{"n_layer": 11, "d_model": 384, "n_experts": 16, "experts_per_token": 2, "d_expert": 144, "d_shared_expert": 0, "activation": "swiglu", "moe_layers": [0, 1, 2, 3, 4, 5, 6, 7, 8, 9, 10], "router_score": "softmax", "normalize_top_k": true, "routed_scale": 1.0, "balance_loss": 0.00264, "balance_bias": false, "router_logit_norm": 1.0, "router_bias": true, "init_std_router": 0.0151, "lr_router": 0.000905, "vocab_size": 32768, "norm": "rmsnorm", "norm_eps": 1e-06, "tie_embeddings": "early", "optimizer": "cautious_adamw", "lr": 0.000547, "beta1": 0.9, "beta2": 0.99, "grad_clip": 2.0, "batch_tokens": [32768, 65536, 131072], "seq_len": 1024, "train_tokens": 325700000, "steps": 4359, "dataset": "wikipedia_en"}
Below are experts of layer 2 (counted from 0) of a mixture-of-experts language model. Rows are named router (the router's row for the expert) and show model dimensions 256-383. Each number is 128 + 24 x the weight over its row's rms, rounded and kept within 0 to 255. Numbers have three digits each.
After each expert's rows: "comes after" lists some tokens at least twice as common just before its tokens as in all text. This comes from a sample of Wikipedia text that the model never trained on. Tokens count by the router's weight.

# expert 0
router:115152166135100123146155149102146149139149119122140137122151108131109161126165123149154141121086108083114116133133109097093090160114113065114156130117183136069153091129136141114116115118122104086102100136189104153174120143120134094112151114121090129082111102133107100119122160128122130102110118051110106142103133068099107147109122096132157164148136122091123164166153140131094116113122
comes after: "\n", ".\n\n", "-", "\n\n", ")\n", "=="

# expert 15
router:129144118159105147121116142131159093112075135104145178135136130116117167098114137153105158123156138180140112118117166038101139132112158161134140166132139111163127129136097165163156156093156146104145151143134097119110116096146154148101083105150132162188108109127124123113122117174117114125130113146107105144140118123144105197100126113145117155108138133133120126117122098119151126196159
comes after: " ", "–", "201", "200", " (", "."

# expert 2
router:140177117126090125145085115136110089132165119157136097100141120122108092084094121133113114137116149126108150164140122103087081114133126164130143147142110134151122117145164174113127125146130177101124179135135149108120099152135141151165102135104084115157147181124138171159170125126156112137090130146133146081120120150124149118129117119126116098085063157134108116095110133097157137130120
comes after: ",", " of", " and", " in", ":", " New"

# expert 9
router:148120093163155151099134136155107101143150128103153108136108109104129180073125130115146145088136172135184113107121122164124141143155152125090166145143148102119098155126136100153144130194140129094137103156089110118145124182128133147076135134120129104141135175160105152128114099121101133117153147132138125124149119146113133129131109146102119092126177133147111115139131100161072165159121
comes after: " the", " a", " was", " The", " his", " to"

# expert 12
router:103131148117153137157171135111103119123168126103170067163101148164102129105102084123115114160147121144132120066113120120105140134127142129142138145098123133109139150132106142110136125096127122111157114150134081144113147152158168109159135115127115060132152087148108122140149102123137161146119145113112117124154173126160144101146121131122121168105094177162152155125123111121114114147110
comes after: " of", " in", ".", " to", " as", " for"

# expert 3
router:109128153089138117145126129120143174121121152100130155100144156119146141158100141089130143135109120130125152097143132090110170138136107122112077114096132146152131125095097140100090223098084125159127086128158122102105121059167110148172124073164154129129116076114160141124098141111122147144103096129161126131151119115125186174117141169101127114099118139169167141103137103092092131137137
comes after: " |", " |\n", "0", "|", ")", ";"

# expert 6
router:128111116088142114131129144080143153109114132145122125121128124158134108147134177110121147159119177096126121137116129154123129146148116125099140103148105118148138118179111109118106099116130107156090131087113098120101155128116107143160131085172139105127092103132117054146135139137106121155092097139171132129125162167150106094151135143144147117150132135126152119142100118179153120094159
comes after: " |", ":", "|", " in", " September", " March"

# expert 13
router:153172123127134164134141168107104133158120134139125126155093108155120081102139154136098139139161095116089133104172117184190137101093110162118079136141083118140148083129166130107155122145135149110107109103164150092102097133166129116155165079125113156123124109097123113141153115119108122099131106148089110159119078139090145110115109155086131117103115150147130115091139106087122133124108
comes after: " the", " a", " and", " an", " was", " The"